Weights of a small mixture-of-experts language model, trained from scratch on English Wikipedia.
Size: width 192, vocabulary 8192.
Training: a variant of SOAP for the experts, 456M tokens, 4360 steps.
Below are experts of layer 9 (counted from 0) of a mixture-of-experts language model. Rows are named router (the router's row for the expert), down (a neuron's output weights, with its number) and show model dimensions 128-159. Each number is 50 + 10 x the weight over its row's rms, rounded and kept within 0 to 99.
Before each expert's rows: "comes before" lists some tokens at least twice as common just after its tokens as in all text. This comes from a sample of Wikipedia text that the model never trained on. Tokens count by the router's weight.

# expert 3
comes before: " the", " a", " to", " by", " his", " in"
router:34 40 46 33 40 30 56 44 46 70 59 71 59 60 51 49 32 62 37 33 54 52 62 55 44 43 40 46 58 65 50 45
down0:38 48 46 61 59 57 60 52 47 57 50 50 61 37 71 32 44 59 44 57 47 32 65 63 43 53 58 70 37 58 74 46
down1:54 59 50 51 46 54 36 40 40 53 47 62 54 45 64 42 49 66 44 44 40 39 59 43 40 47 49 44 46 56 71 43
down2:56 76 51 43 44 41 54 57 42 52 54 64 38 60 37 35 55 44 41 51 64 52 54 64 51 35 41 44 49 64 32 51
down3:61 33 51 31 54 46 50 45 49 86 54 49 46 55 52 62 55 57 51 48 48 37 48 49 59 54 57 56 58 41 50 48
down4:51 59 67 33 36 45 24 51 54 62 56 57 41 57 39 54 55 38 36 55 50 53 55 48 51 55 52 51 34 53 48 52
down5:49 38 50 61 56 43 50 44 41 25 66 49 59 23 41 61 42 64 57 44 57 48 29 44 52 50 49 53 54 67 59 52
down6:55 28 48 45 52 58 63 42 47 32 37 34 57 41 47 43 55 53 47 38 57 57 44 75 35 64 72 58 41 47 74 45
down7:59 42 45 44 65 55 60 52 42 69 39 61 39 57 61 65 44 39 45 58 51 53 59 62 28 52 57 36 50 38 56 51
down8:62 49 51 47 48 45 44 37 37 56 70 54 59 51 49 61 29 37 58 40 64 55 61 43 55 48 55 48 56 52 54 64
down9:53 51 69 52 54 53 47 61 35 46 40 46 57 56 46 57 49 32 46 44 41 51 38 57 59 52 53 47 63 66 70 48
down10:60 37 54 47 41 39 62 29 52 42 41 59 51 32 52 58 51 37 48 56 38 68 32 49 67 58 64 38 63 62 34 61
down11:55 49 56 63 39 46 46 45 52 52 50 37 51 58 67 64 44 57 31 47 45 57 55 67 52 37 54 52 69 60 53 42
down12:51 54 45 32 53 35 49 53 50 52 56 44 48 39 57 61 64 62 70 45 36 62 59 50 61 60 40 50 79 39 75 52
down13:47 62 51 40 50 39 66 46 45 48 26 24 65 36 54 50 63 68 74 47 47 46 42 43 44 57 58 47 61 60 52 50
down14:51 67 47 61 56 46 32 52 48 43 56 51 60 37 54 65 53 37 53 46 42 46 44 43 52 57 44 44 52 62 69 56
down15:38 44 19 59 46 39 53 53 42 45 47 50 46 55 53 58 40 64 52 41 64 36 52 47 58 53 59 65 38 48 47 50
down16:58 34 49 56 63 53 43 46 47 59 61 33 44 46 51 44 49 55 37 47 61 62 51 45 40 45 40 65 55 43 38 57
down17:53 61 64 39 54 54 44 52 51 61 55 29 36 75 50 55 40 37 50 61 50 43 43 60 46 49 43 54 52 47 52 58
down18:57 41 73 37 65 56 46 55 53 35 65 74 38 49 43 55 49 50 53 57 60 55 39 55 72 48 33 67 44 51 60 59
down19:58 52 34 43 22 49 61 44 58 46 39 52 55 43 64 42 68 45 53 50 62 50 32 41 44 49 51 55 45 46 48 57
down20:74 50 58 39 50 61 50 46 52 48 52 51 38 47 57 36 62 50 58 58 42 47 57 55 55 58 53 50 48 46 32 37
down21:41 38 34 41 51 62 52 47 44 53 54 56 61 55 53 46 42 42 25 53 66 47 79 30 77 52 47 59 44 43 56 24
down22:37 37 56 46 49 45 47 51 34 57 57 44 29 52 41 35 48 57 56 49 43 41 54 70 47 69 41 28 52 61 65 61
down23:52 52 51 55 41 63 36 53 49 58 49 59 19 47 66 62 38 58 48 49 53 63 43 37 39 53 51 53 47 32 52 62
down24:74 51 32 70 43 72 47 43 44 47 53 66 43 53 49 52 43 32 58 43 46 34 57 46 48 42 53 57 73 40 56 53
down25:48 40 58 45 46 53 54 51 55 58 45 67 48 36 46 50 55 56 50 63 27 56 51 56 44 40 25 48 73 34 58 55
down26:50 53 50 56 53 52 58 41 36 58 45 54 47 50 48 52 47 58 62 42 48 52 43 58 47 57 51 43 49 51 75 66
down27:55 58 49 63 40 55 46 54 48 63 55 42 27 54 34 63 46 47 43 79 39 51 49 48 54 58 47 39 48 56 78 54
down28:39 59 39 45 55 59 63 54 52 44 57 72 51 47 45 65 46 36 45 56 36 61 57 54 64 48 57 60 46 38 67 38
down29:64 38 58 52 21 29 30 63 56 54 57 54 54 52 32 49 45 44 29 43 59 49 35 55 52 39 51 48 56 41 34 59
down30:53 52 52 60 59 35 50 61 57 52 52 42 72 50 36 34 53 51 43 58 56 42 47 46 46 57 46 51 64 44 42 60
down31:54 53 37 53 56 53 35 36 45 51 52 38 49 52 54 44 48 57 66 38 52 47 69 76 44 47 51 52 47 52 56 31
down32:39 62 45 59 50 56 57 58 48 51 57 48 46 61 46 50 62 57 63 50 46 37 64 27 50 38 47 66 37 44 48 55
down33:45 45 44 44 57 48 50 70 48 46 41 40 64 50 37 51 74 63 55 60 49 42 44 43 61 62 34 50 46 43 38 37
down34:70 44 39 54 63 56 27 53 44 49 60 46 51 57 38 52 52 36 49 54 66 56 69 31 35 40 40 50 58 60 50 35
down35:51 46 51 51 50 60 39 39 48 46 46 36 57 55 52 52 70 36 64 50 55 55 65 34 61 38 58 58 45 49 67 36
down36:36 40 52 45 41 64 39 51 54 62 45 53 52 62 46 36 42 47 57 41 53 38 62 39 51 51 34 53 49 51 39 52
down37:47 43 56 60 39 50 67 44 58 68 44 23 58 46 53 51 61 56 53 64 42 65 39 66 47 49 46 65 50 54 44 50
down38:47 45 58 32 65 60 55 49 44 47 53 70 56 43 53 43 40 42 53 62 55 57 30 35 39 49 53 52 30 58 53 52
down39:49 52 42 70 58 52 39 55 40 44 50 42 66 41 35 58 42 58 58 43 53 73 41 45 48 53 47 51 62 52 52 53
down40:45 60 44 30 59 39 44 52 61 45 35 40 63 43 64 66 56 54 43 50 35 50 62 32 63 60 39 52 51 42 33 43
down41:61 54 37 43 51 60 72 57 61 60 52 63 48 43 44 66 78 43 51 65 28 54 47 70 51 37 46 65 48 50 49 44
down42:36 63 56 47 47 63 40 53 53 71 42 53 36 40 41 50 37 61 46 64 43 36 44 52 67 65 29 58 50 60 54 38
down43:31 49 55 65 54 56 54 49 36 61 62 32 40 62 28 45 56 42 50 63 58 40 46 39 38 52 29 65 58 47 52 44
down44:56 33 44 51 43 55 56 47 51 39 48 63 51 40 49 42 41 41 43 39 47 57 54 57 50 43 67 69 41 55 77 77
down45:38 24 63 49 60 58 50 45 56 49 26 50 50 62 63 49 54 48 54 44 39 41 39 51 38 53 46 55 53 56 58 79
down46:44 53 48 35 39 47 46 39 45 28 45 52 74 44 57 53 37 72 51 56 38 50 46 45 59 42 49 48 52 37 67 63
down47:36 48 60 36 48 52 39 48 56 49 50 55 59 52 49 47 63 52 42 33 33 36 40 59 57 38 68 53 40 51 50 37
down48:63 40 60 53 55 60 54 52 50 57 70 57 63 51 53 32 34 48 34 41 51 62 61 33 54 55 55 53 45 47 53 42
down49:43 36 65 66 48 42 49 43 37 66 52 76 38 54 50 51 57 51 43 33 37 55 40 63 39 29 45 46 34 49 54 50
down50:45 54 59 41 48 54 58 35 57 52 62 49 48 51 32 48 52 49 45 43 53 45 34 47 52 44 52 43 53 57 60 34
down51:46 41 44 64 37 45 54 37 60 50 61 54 58 45 46 49 60 51 42 64 42 62 53 43 34 42 53 41 43 43 38 59
down52:55 42 58 54 61 38 56 54 55 36 42 21 61 49 62 58 55 59 53 61 60 56 28 49 56 64 35 58 71 59 60 61
down53:46 52 50 50 46 58 59 30 47 65 44 39 50 63 35 67 70 40 55 55 42 38 55 54 58 70 53 40 38 49 57 54
down54:46 47 57 41 42 29 58 41 43 51 56 61 39 44 43 51 30 34 33 47 45 48 46 30 29 29 55 76 65 41 50 62
down55:43 45 59 41 33 46 58 67 49 53 64 49 55 40 50 62 66 50 40 40 25 57 62 59 22 70 42 47 43 40 66 48
down56:65 38 64 50 40 58 43 64 39 50 67 49 66 28 55 36 39 40 45 36 51 53 34 46 46 54 66 39 51 57 53 43
down57:49 55 40 53 49 56 40 59 58 50 44 39 57 43 44 36 66 49 51 47 56 25 55 61 43 69 53 68 56 54 58 70
down58:48 57 52 43 37 68 54 48 53 42 47 41 54 29 49 74 51 44 45 70 54 48 70 63 55 46 62 45 33 38 53 33
down59:51 55 65 50 60 49 41 65 54 56 50 45 53 56 60 48 45 53 57 47 61 41 45 34 72 65 61 61 44 44 49 47
down60:46 67 62 67 48 34 53 65 58 38 58 65 54 40 28 38 45 42 57 50 46 63 51 36 59 40 57 47 37 45 36 50
down61:64 55 55 46 47 39 36 63 51 41 43 59 54 40 47 63 55 21 38 43 59 55 49 56 45 42 58 50 53 67 32 41
down62:53 49 50 57 48 57 51 36 44 46 40 61 52 50 42 53 38 35 30 36 61 40 59 74 55 40 48 43 40 50 45 46
down63:49 53 69 73 58 58 29 45 65 49 42 34 40 44 57 45 54 44 39 42 46 45 48 31 52 41 39 45 53 54 60 43
down64:55 40 50 36 44 49 39 74 56 41 60 50 49 50 41 42 51 43 48 52 43 46 43 64 59 46 51 58 31 42 56 65
down65:54 59 55 37 54 54 33 58 54 47 54 56 35 57 75 56 41 45 37 57 58 53 37 57 35 53 65 50 43 45 27 44
down66:49 32 67 39 36 34 54 45 34 46 39 70 28 53 67 63 48 51 56 66 52 59 49 42 56 40 50 47 43 54 50 58

# expert 6
comes before: " ", " The", " In", " He", " \"", " A"
router:30 45 42 47 53 52 50 48 57 57 50 50 58 46 53 39 49 59 54 65 41 53 33 38 45 46 68 49 57 49 63 30
down0:35 53 31 56 54 60 72 44 52 31 56 46 44 63 54 41 56 52 64 66 53 51 49 43 62 54 57 41 55 61 58 69
down1:71 60 41 39 35 52 54 45 59 50 49 60 82 45 63 54 55 45 67 47 41 39 28 60 50 46 31 45 46 67 62 46
down2:41 43 59 37 33 39 38 44 50 62 62 61 32 55 66 36 53 51 51 60 39 41 44 28 41 31 49 64 47 50 51 79
down3:42 55 55 44 51 53 55 59 62 50 45 74 50 49 47 39 52 57 57 61 59 39 55 49 60 66 63 52 56 50 53 41
down4:50 59 56 56 46 39 58 61 40 30 46 44 52 50 42 57 33 43 27 41 46 56 35 61 51 55 67 61 47 57 75 42
down5:58 48 49 28 65 53 48 49 44 53 66 40 67 42 46 83 41 36 56 56 57 38 46 50 54 63 57 45 67 44 49 45
down6:48 56 42 53 53 51 40 51 49 40 47 49 77 60 50 48 39 43 38 46 57 53 46 60 50 55 74 33 56 48 57 46
down7:62 63 42 41 54 51 65 51 48 45 69 51 42 57 49 62 42 37 47 31 61 54 64 65 47 67 53 40 41 52 58 48
down8:60 31 48 66 60 41 47 53 44 69 74 39 48 55 42 56 35 47 52 65 51 52 68 48 44 30 49 58 48 36 38 45
down9:52 43 60 54 65 48 46 62 51 47 43 55 34 57 47 54 55 52 47 60 56 64 39 49 33 59 51 63 40 62 50 47
down10:64 66 56 60 61 30 37 52 38 43 52 58 38 38 57 47 58 58 46 63 71 58 59 57 54 47 45 58 28 46 44 55
down11:55 58 45 59 34 48 47 39 59 57 50 48 45 66 43 57 59 45 47 57 51 27 46 50 51 59 20 67 31 50 41 59
down12:55 46 59 36 45 62 60 64 47 63 34 46 54 61 40 54 41 56 57 49 54 50 47 49 60 61 39 73 58 39 43 53
down13:50 48 55 44 52 39 50 57 42 57 30 50 56 59 65 40 41 49 47 53 52 53 39 63 44 59 47 38 60 43 66 63
down14:45 50 47 52 57 43 38 52 47 51 46 45 39 46 53 65 60 44 72 50 56 41 42 68 38 52 43 33 48 81 52 43
down15:41 47 37 52 58 38 47 40 43 51 41 61 52 60 60 66 41 37 52 49 50 62 51 59 38 48 47 68 39 73 39 37
down16:72 46 41 43 57 43 60 62 49 58 32 58 55 62 37 24 50 50 50 66 50 60 39 43 53 63 64 67 43 52 62 44
down17:62 54 33 49 36 41 34 51 51 35 33 62 55 60 40 43 53 46 51 49 56 35 49 54 48 55 53 58 68 27 52 67
down18:49 56 37 37 48 42 39 45 37 56 56 34 41 68 51 46 54 61 50 48 43 53 40 41 72 57 32 39 56 56 53 65
down19:39 44 62 47 45 45 71 56 58 51 61 24 49 47 63 47 40 66 49 39 69 51 27 34 57 39 60 39 52 43 49 53
down20:40 40 47 42 54 54 55 32 53 49 62 54 76 50 47 42 58 57 34 55 61 47 73 63 46 38 57 58 55 38 63 54
down21:59 55 67 42 29 32 51 62 45 32 48 43 37 45 45 52 38 37 41 35 62 41 22 50 51 65 62 50 49 34 44 44
down22:55 54 54 52 59 41 42 34 58 43 39 44 61 36 36 44 47 39 53 42 51 66 46 60 67 57 59 42 35 44 41 55
down23:61 48 52 24 47 60 44 34 50 33 56 60 59 38 43 50 62 63 70 52 61 43 55 45 46 47 55 59 53 70 58 58
down24:55 57 51 43 51 36 37 46 65 63 70 47 58 37 38 40 55 57 54 72 35 43 47 46 38 66 44 62 54 47 60 48
down25:49 49 51 36 57 44 39 53 34 34 53 69 46 53 55 51 43 53 37 54 38 35 54 44 42 61 59 45 65 70 60 40
down26:53 47 36 59 72 67 56 44 37 50 48 64 33 64 52 62 56 34 37 34 54 56 37 46 44 55 39 50 48 52 48 59
down27:31 40 37 56 35 62 53 38 35 50 51 50 50 60 33 63 59 45 74 65 53 46 46 63 49 54 33 52 49 31 63 64
down28:64 56 63 49 32 56 57 50 57 57 52 59 61 51 52 63 72 26 41 63 44 54 38 41 44 46 47 52 54 53 51 36
down29:51 66 49 52 61 28 43 60 50 41 45 66 30 50 55 50 41 42 48 53 33 38 38 65 46 51 66 49 53 61 54 46
down30:54 37 35 63 70 61 54 52 53 71 59 39 51 41 61 49 68 43 62 60 50 47 54 52 59 52 48 39 45 69 43 50
down31:29 51 53 45 61 59 61 40 60 51 43 44 50 67 50 53 60 32 49 55 47 49 42 44 56 49 66 59 42 31 43 54
down32:38 40 58 55 54 59 51 30 57 34 51 40 50 38 49 41 45 47 50 55 56 56 55 30 60 55 53 40 49 59 44 38
down33:51 52 41 43 46 54 41 48 41 41 43 44 39 35 61 50 45 49 40 45 46 53 65 56 49 64 60 61 36 48 44 46
down34:58 44 42 46 47 56 48 45 66 41 38 34 53 47 52 53 25 56 50 56 35 37 47 50 46 65 64 57 49 69 37 35
down35:50 47 48 49 45 58 50 46 40 50 51 59 64 70 49 51 48 52 47 37 44 35 45 52 58 61 47 53 58 51 52 56
down36:37 53 46 71 35 36 56 42 59 67 54 48 54 43 60 50 53 51 50 65 53 49 46 42 71 55 62 51 54 28 40 55
down37:45 66 45 37 52 60 61 43 57 58 58 54 68 35 73 47 56 55 29 41 50 46 56 50 66 50 48 61 37 57 48 51
down38:36 57 40 56 50 38 51 58 47 51 35 71 59 38 64 58 48 58 41 23 42 46 34 53 49 35 60 54 68 54 58 41
down39:38 56 63 56 50 66 54 33 60 49 34 54 47 50 46 53 66 47 37 53 65 56 25 63 48 53 34 62 68 54 49 48
down40:49 46 47 45 42 56 64 51 57 34 59 43 56 48 50 49 56 38 59 42 45 37 40 64 50 47 46 60 44 50 62 58
down41:66 56 75 36 47 46 39 70 57 68 57 52 41 50 57 43 61 60 49 47 45 47 50 43 49 49 44 32 58 55 58 44
down42:46 57 63 44 37 41 56 46 37 52 57 43 57 47 50 42 62 39 39 48 61 58 53 57 58 46 45 42 57 48 51 46
down43:60 47 51 44 42 68 50 63 57 47 39 55 65 46 53 50 66 41 63 46 62 49 42 43 42 59 72 41 53 51 47 54
down44:36 45 35 81 32 36 63 55 51 56 55 38 60 51 45 36 50 50 46 57 46 63 57 60 44 58 44 51 49 52 30 65
down45:48 46 55 45 69 48 48 54 45 37 48 66 54 64 51 27 57 57 55 58 50 51 40 32 73 55 48 35 41 42 34 64
down46:49 61 19 45 51 35 53 50 35 42 43 42 42 54 44 57 61 42 48 40 49 61 49 41 57 52 49 55 55 51 50 52
down47:57 33 61 44 32 44 37 50 50 51 66 63 53 69 41 50 68 57 43 57 64 69 55 48 45 44 41 33 51 37 52 55
down48:37 49 62 35 49 58 56 50 78 55 68 41 42 49 28 66 54 55 38 54 62 47 38 56 58 58 42 56 44 35 82 56
down49:52 41 59 36 55 46 45 50 58 56 56 45 31 69 41 73 54 57 45 45 40 36 25 47 48 74 54 52 51 57 57 61
down50:70 47 53 42 52 48 46 49 56 44 46 49 43 50 69 50 51 37 48 46 49 58 48 45 59 61 44 61 47 63 41 51
down51:51 46 34 51 48 62 60 58 40 46 67 50 47 56 58 61 45 49 49 62 52 51 65 40 48 45 48 60 61 32 43 31
down52:67 62 62 71 62 51 46 43 35 37 51 55 57 61 64 53 53 41 46 45 38 42 53 50 52 40 52 40 47 51 62 47
down53:44 37 49 56 42 57 54 49 49 22 68 55 28 55 36 52 47 25 53 61 56 53 45 65 43 37 42 39 44 45 69 37
down54:39 42 42 56 54 45 70 44 47 41 49 52 50 59 53 48 78 43 45 48 64 51 67 42 52 51 50 50 40 61 43 38
down55:57 65 58 52 54 50 47 51 38 54 60 62 59 48 59 36 46 48 31 37 48 55 55 29 52 50 47 52 56 68 58 38
down56:59 36 37 38 47 65 44 40 48 40 48 32 47 71 40 61 49 51 43 34 67 41 45 66 45 49 54 40 37 62 39 35
down57:44 47 25 40 46 53 51 42 58 53 47 36 41 51 51 29 58 61 52 48 36 51 57 32 32 63 60 23 54 56 13 55
down58:54 49 60 40 39 42 53 64 42 44 58 66 64 54 62 48 40 70 50 63 44 65 38 41 55 54 53 40 47 57 41 47
down59:52 56 43 68 51 49 41 47 53 66 60 53 54 39 42 40 43 60 58 47 54 41 62 53 39 69 42 53 52 54 62 66
down60:55 49 46 40 45 44 73 45 55 51 59 59 54 59 46 43 59 54 43 61 52 39 67 54 51 30 62 43 34 71 39 64
down61:34 43 66 62 44 48 55 42 54 39 47 50 58 50 35 53 34 51 37 46 44 55 41 48 50 70 59 57 49 50 66 29
down62:49 46 54 62 39 44 60 57 60 48 51 47 28 43 47 48 45 49 63 56 37 64 63 54 51 34 58 47 42 50 45 52
down63:66 38 64 38 65 61 33 60 61 45 46 55 46 31 53 49 48 54 58 30 49 52 24 60 56 55 63 53 47 46 51 54
down64:45 58 39 48 24 59 70 49 52 36 36 68 46 64 50 52 54 71 59 55 67 35 58 62 39 64 56 58 49 51 60 43
down65:71 54 58 74 45 46 51 52 53 49 62 51 57 46 27 67 70 48 56 65 39 60 39 43 65 35 32 45 52 59 54 56
down66:38 46 68 58 52 53 59 52 64 40 41 67 63 50 59 55 50 54 44 50 43 72 56 62 60 58 49 61 63 64 56 47

# expert 7
comes before: "s", "ing", "ed", "y", "ation", "er"
router:42 64 39 49 49 38 47 54 46 60 43 59 74 49 53 45 50 46 50 59 40 76 52 26 64 43 43 37 59 58 72 45
down0:61 43 47 60 38 55 54 43 55 58 45 52 52 40 47 51 58 48 36 52 40 36 47 62 50 43 48 53 45 40 46 59
down1:49 53 46 37 63 63 58 49 58 40 62 65 49 52 49 41 50 31 62 52 49 55 48 41 29 41 53 61 48 48 55 60
down2:54 47 36 52 53 54 57 53 44 59 58 62 57 46 51 59 49 51 63 54 44 39 41 42 43 44 53 64 47 63 65 31
down3:45 51 46 50 55 61 57 50 24 51 45 52 65 35 50 32 51 53 50 64 62 62 41 50 38 46 55 47 65 48 39 56
down4:32 27 45 51 48 46 66 62 47 39 45 68 61 54 36 50 44 67 46 65 36 49 57 56 54 51 33 31 54 41 47 61
down5:47 50 58 62 61 41 55 48 49 54 46 60 41 38 49 44 51 44 46 39 46 58 46 46 45 47 35 50 77 46 45 35
down6:57 55 55 52 35 43 48 47 52 48 29 44 52 59 36 68 60 50 51 48 47 52 46 46 52 44 49 51 58 49 51 51
down7:51 58 35 41 55 57 40 35 45 68 60 57 33 53 45 47 58 56 62 53 64 39 72 52 52 57 33 43 55 57 56 51
down8:63 52 55 43 48 64 49 55 65 32 40 36 45 46 52 62 44 58 48 29 36 46 50 35 68 40 54 51 53 60 48 52
down9:42 30 54 55 53 41 53 48 61 60 49 44 48 43 44 50 57 37 43 46 37 47 78 56 33 30 68 42 65 37 37 63
down10:36 34 45 51 42 60 41 44 37 60 33 41 63 56 49 58 67 66 77 38 47 58 37 38 50 49 50 49 49 38 51 51
down11:35 41 56 64 45 57 55 48 47 42 49 50 43 29 41 59 48 49 50 41 52 62 56 73 50 57 80 61 61 38 52 60
down12:45 48 55 59 53 49 55 36 51 55 50 55 58 43 55 71 58 51 41 68 40 45 57 62 64 53 43 47 72 49 52 41
down13:54 68 52 59 37 65 47 50 55 39 62 63 57 49 53 40 70 56 58 52 53 55 57 47 49 38 51 58 52 65 59 59
down14:39 37 48 58 49 43 56 20 35 29 75 39 51 29 42 49 62 45 51 39 58 41 59 54 23 57 65 44 58 70 51 40
down15:44 43 61 52 59 54 58 46 43 57 36 41 45 48 35 61 50 63 68 56 48 35 47 48 69 52 24 45 51 43 50 66
down16:42 50 38 56 40 46 57 50 54 50 54 26 33 56 53 61 58 47 66 33 49 49 39 45 52 50 52 65 56 57 56 34
down17:51 33 63 46 46 50 46 60 42 56 26 59 44 65 60 54 45 29 49 45 59 56 45 65 41 54 53 52 25 46 58 54
down18:65 46 39 59 53 42 47 48 63 60 35 46 55 66 46 51 67 83 49 36 41 47 56 50 67 47 43 66 42 43 43 57
down19:44 48 71 36 51 49 62 34 60 62 58 49 51 36 57 46 68 58 57 36 40 72 48 39 35 53 47 71 46 61 39 73
down20:48 58 44 48 48 44 54 69 46 66 46 45 62 51 66 47 67 51 63 50 72 60 48 44 77 40 68 40 51 48 42 41
down21:36 51 41 65 46 49 68 42 72 58 47 79 38 72 34 59 50 41 45 55 53 46 65 43 55 53 54 63 52 67 40 51
down22:47 46 52 46 46 64 54 45 42 51 50 71 42 60 49 41 36 43 52 39 59 53 39 49 54 66 64 37 38 47 59 40
down23:54 60 53 43 40 46 54 37 50 65 66 46 37 52 45 65 49 45 51 50 49 51 48 27 58 50 61 65 50 37 33 43
down24:47 44 49 52 74 59 65 41 42 58 41 47 46 50 45 40 61 35 43 43 57 61 68 51 46 51 53 42 49 48 33 44
down25:43 67 68 50 41 47 38 37 72 45 57 49 48 34 56 56 40 55 32 49 36 51 58 59 47 37 42 62 51 49 46 59
down26:51 36 45 48 50 48 61 49 57 29 52 67 50 56 63 41 49 31 63 57 41 44 52 39 50 40 34 41 53 43 64 59
down27:60 50 42 48 54 53 32 39 55 49 44 59 30 57 57 48 58 33 48 61 54 50 50 49 39 57 52 53 33 60 48 36
down28:49 47 54 56 48 37 58 61 38 60 61 59 49 30 52 63 68 55 64 45 57 66 34 51 51 53 42 65 56 49 46 51
down29:60 40 52 65 33 41 47 45 48 48 49 55 56 44 38 60 56 50 40 42 43 53 52 47 54 36 26 23 48 65 39 55
down30:43 59 49 42 63 51 37 68 42 53 35 57 51 45 43 35 41 43 54 57 45 42 38 46 49 51 50 36 42 45 61 57
down31:68 48 61 50 49 37 67 60 58 53 54 84 38 57 52 49 63 34 43 62 43 46 26 44 60 45 45 45 43 46 35 42
down32:43 45 54 56 61 55 57 54 40 32 22 65 41 43 37 45 47 37 39 58 59 49 52 52 59 46 63 54 57 58 35 50
down33:66 47 43 53 68 68 40 73 60 35 48 40 52 68 59 45 46 51 47 49 44 61 36 41 51 49 71 46 55 60 44 31
down34:55 43 67 46 59 40 49 48 45 47 49 49 53 54 50 62 37 54 50 32 53 42 51 35 42 51 45 43 48 67 56 73
down35:68 44 48 38 51 51 42 61 60 62 44 70 64 32 54 49 52 48 45 40 45 35 53 51 41 47 40 68 47 54 56 51
down36:58 40 38 33 39 60 46 43 61 53 57 56 49 33 68 44 46 53 61 51 60 53 51 59 48 45 45 51 56 41 53 67
down37:49 36 54 44 50 30 48 40 52 45 75 47 51 66 43 65 42 61 46 60 62 44 60 56 47 43 30 57 54 58 52 61
down38:29 67 55 46 50 50 44 45 31 47 55 61 42 55 41 27 44 61 48 35 41 55 54 56 53 58 55 47 72 45 59 35
down39:60 43 53 43 45 34 44 44 54 49 51 44 56 57 46 49 54 48 63 67 57 62 40 49 48 41 30 56 38 44 46 65
down40:55 56 41 44 41 50 35 49 55 53 72 35 60 42 80 57 46 47 40 47 60 39 49 45 52 47 55 54 64 41 40 54
down41:54 41 49 47 47 56 48 63 56 47 30 50 55 44 52 44 55 55 35 36 40 57 42 49 43 52 62 56 49 34 42 41
down42:38 48 47 62 63 35 46 63 44 56 36 37 53 35 47 52 36 53 39 61 72 51 49 47 30 36 38 66 34 55 57 56
down43:59 53 59 44 42 43 41 67 47 48 52 47 43 56 41 54 32 46 65 59 50 63 58 61 64 58 44 32 44 60 53 44
down44:35 54 55 44 56 50 51 52 55 41 40 68 63 44 48 55 36 41 59 63 54 60 32 42 57 57 52 51 47 63 49 53
down45:60 61 50 57 50 46 60 57 35 50 59 45 65 73 53 49 58 51 56 37 41 50 52 42 44 67 54 37 43 56 48 58
down46:37 51 42 65 58 62 65 57 53 57 32 60 40 60 44 52 45 39 55 55 30 49 58 52 52 46 46 40 40 58 47 50
down47:65 45 49 45 57 73 50 48 48 46 45 56 47 52 67 39 60 51 50 49 54 66 57 41 57 56 63 44 64 51 55 58
down48:62 49 57 37 42 51 46 44 53 21 46 44 35 65 63 55 53 61 52 50 65 49 52 78 33 58 71 32 54 64 68 47
down49:44 42 78 54 46 52 51 47 51 29 51 45 52 58 40 50 37 42 46 61 50 48 46 43 59 44 16 49 42 43 58 52
down50:51 62 62 41 56 44 49 52 71 42 54 37 37 35 53 68 34 62 45 39 44 49 29 50 54 62 45 60 56 41 57 42
down51:48 73 29 41 56 43 35 52 75 40 51 57 53 49 72 63 51 50 58 38 29 51 45 43 63 34 55 51 50 46 38 60
down52:58 41 51 46 48 61 67 39 62 52 52 36 86 51 53 36 49 47 52 73 58 50 48 46 39 64 46 55 58 32 50 45
down53:42 42 53 57 50 40 38 35 51 48 45 40 51 51 54 52 45 63 50 46 56 41 52 49 53 36 49 49 53 55 34 56
down54:51 52 45 43 59 58 53 64 46 52 49 41 42 64 49 46 58 35 48 61 55 62 48 31 53 49 56 39 45 69 60 58
down55:57 34 57 55 33 41 53 41 51 91 50 65 55 31 31 40 48 53 56 51 54 42 47 48 75 63 41 51 54 58 57 51
down56:44 51 55 51 37 47 46 53 45 66 46 61 62 37 40 49 65 38 34 69 37 61 53 38 53 49 32 64 62 61 58 57
down57:36 65 46 55 45 52 62 52 44 56 66 58 61 43 39 58 39 50 50 64 64 55 43 47 58 56 58 61 46 54 57 47
down58:49 59 35 56 57 27 44 58 38 41 56 47 46 49 47 57 47 47 59 30 55 42 50 73 44 41 47 35 64 52 66 68
down59:60 61 53 46 52 59 44 63 42 60 35 48 64 53 56 53 54 52 39 60 53 67 51 50 44 35 48 33 48 56 30 40
down60:43 65 30 44 31 33 41 67 45 49 52 46 53 48 43 58 68 52 55 40 36 64 53 44 51 64 60 44 48 62 43 64
down61:52 46 54 53 37 42 47 54 59 44 60 49 54 59 43 45 50 48 57 50 68 41 26 51 61 47 45 56 65 36 63 48
down62:32 42 39 43 28 34 47 38 44 59 68 46 34 44 57 39 45 51 65 38 51 53 42 51 59 42 45 54 58 50 57 44
down63:62 64 43 47 58 59 44 55 53 36 56 51 53 54 50 60 56 50 45 49 37 53 45 52 47 52 66 50 42 48 43 54
down64:39 50 51 54 32 70 59 54 48 61 60 70 35 51 55 69 61 51 48 59 42 59 51 52 46 42 49 57 46 62 45 43
down65:54 61 54 49 63 46 41 62 53 65 59 36 59 43 53 62 51 50 67 31 52 52 48 45 48 48 52 39 45 48 56 53
down66:50 46 46 60 62 38 58 38 69 53 46 62 34 67 65 52 46 57 50 43 53 29 26 65 26 52 57 81 45 54 44 49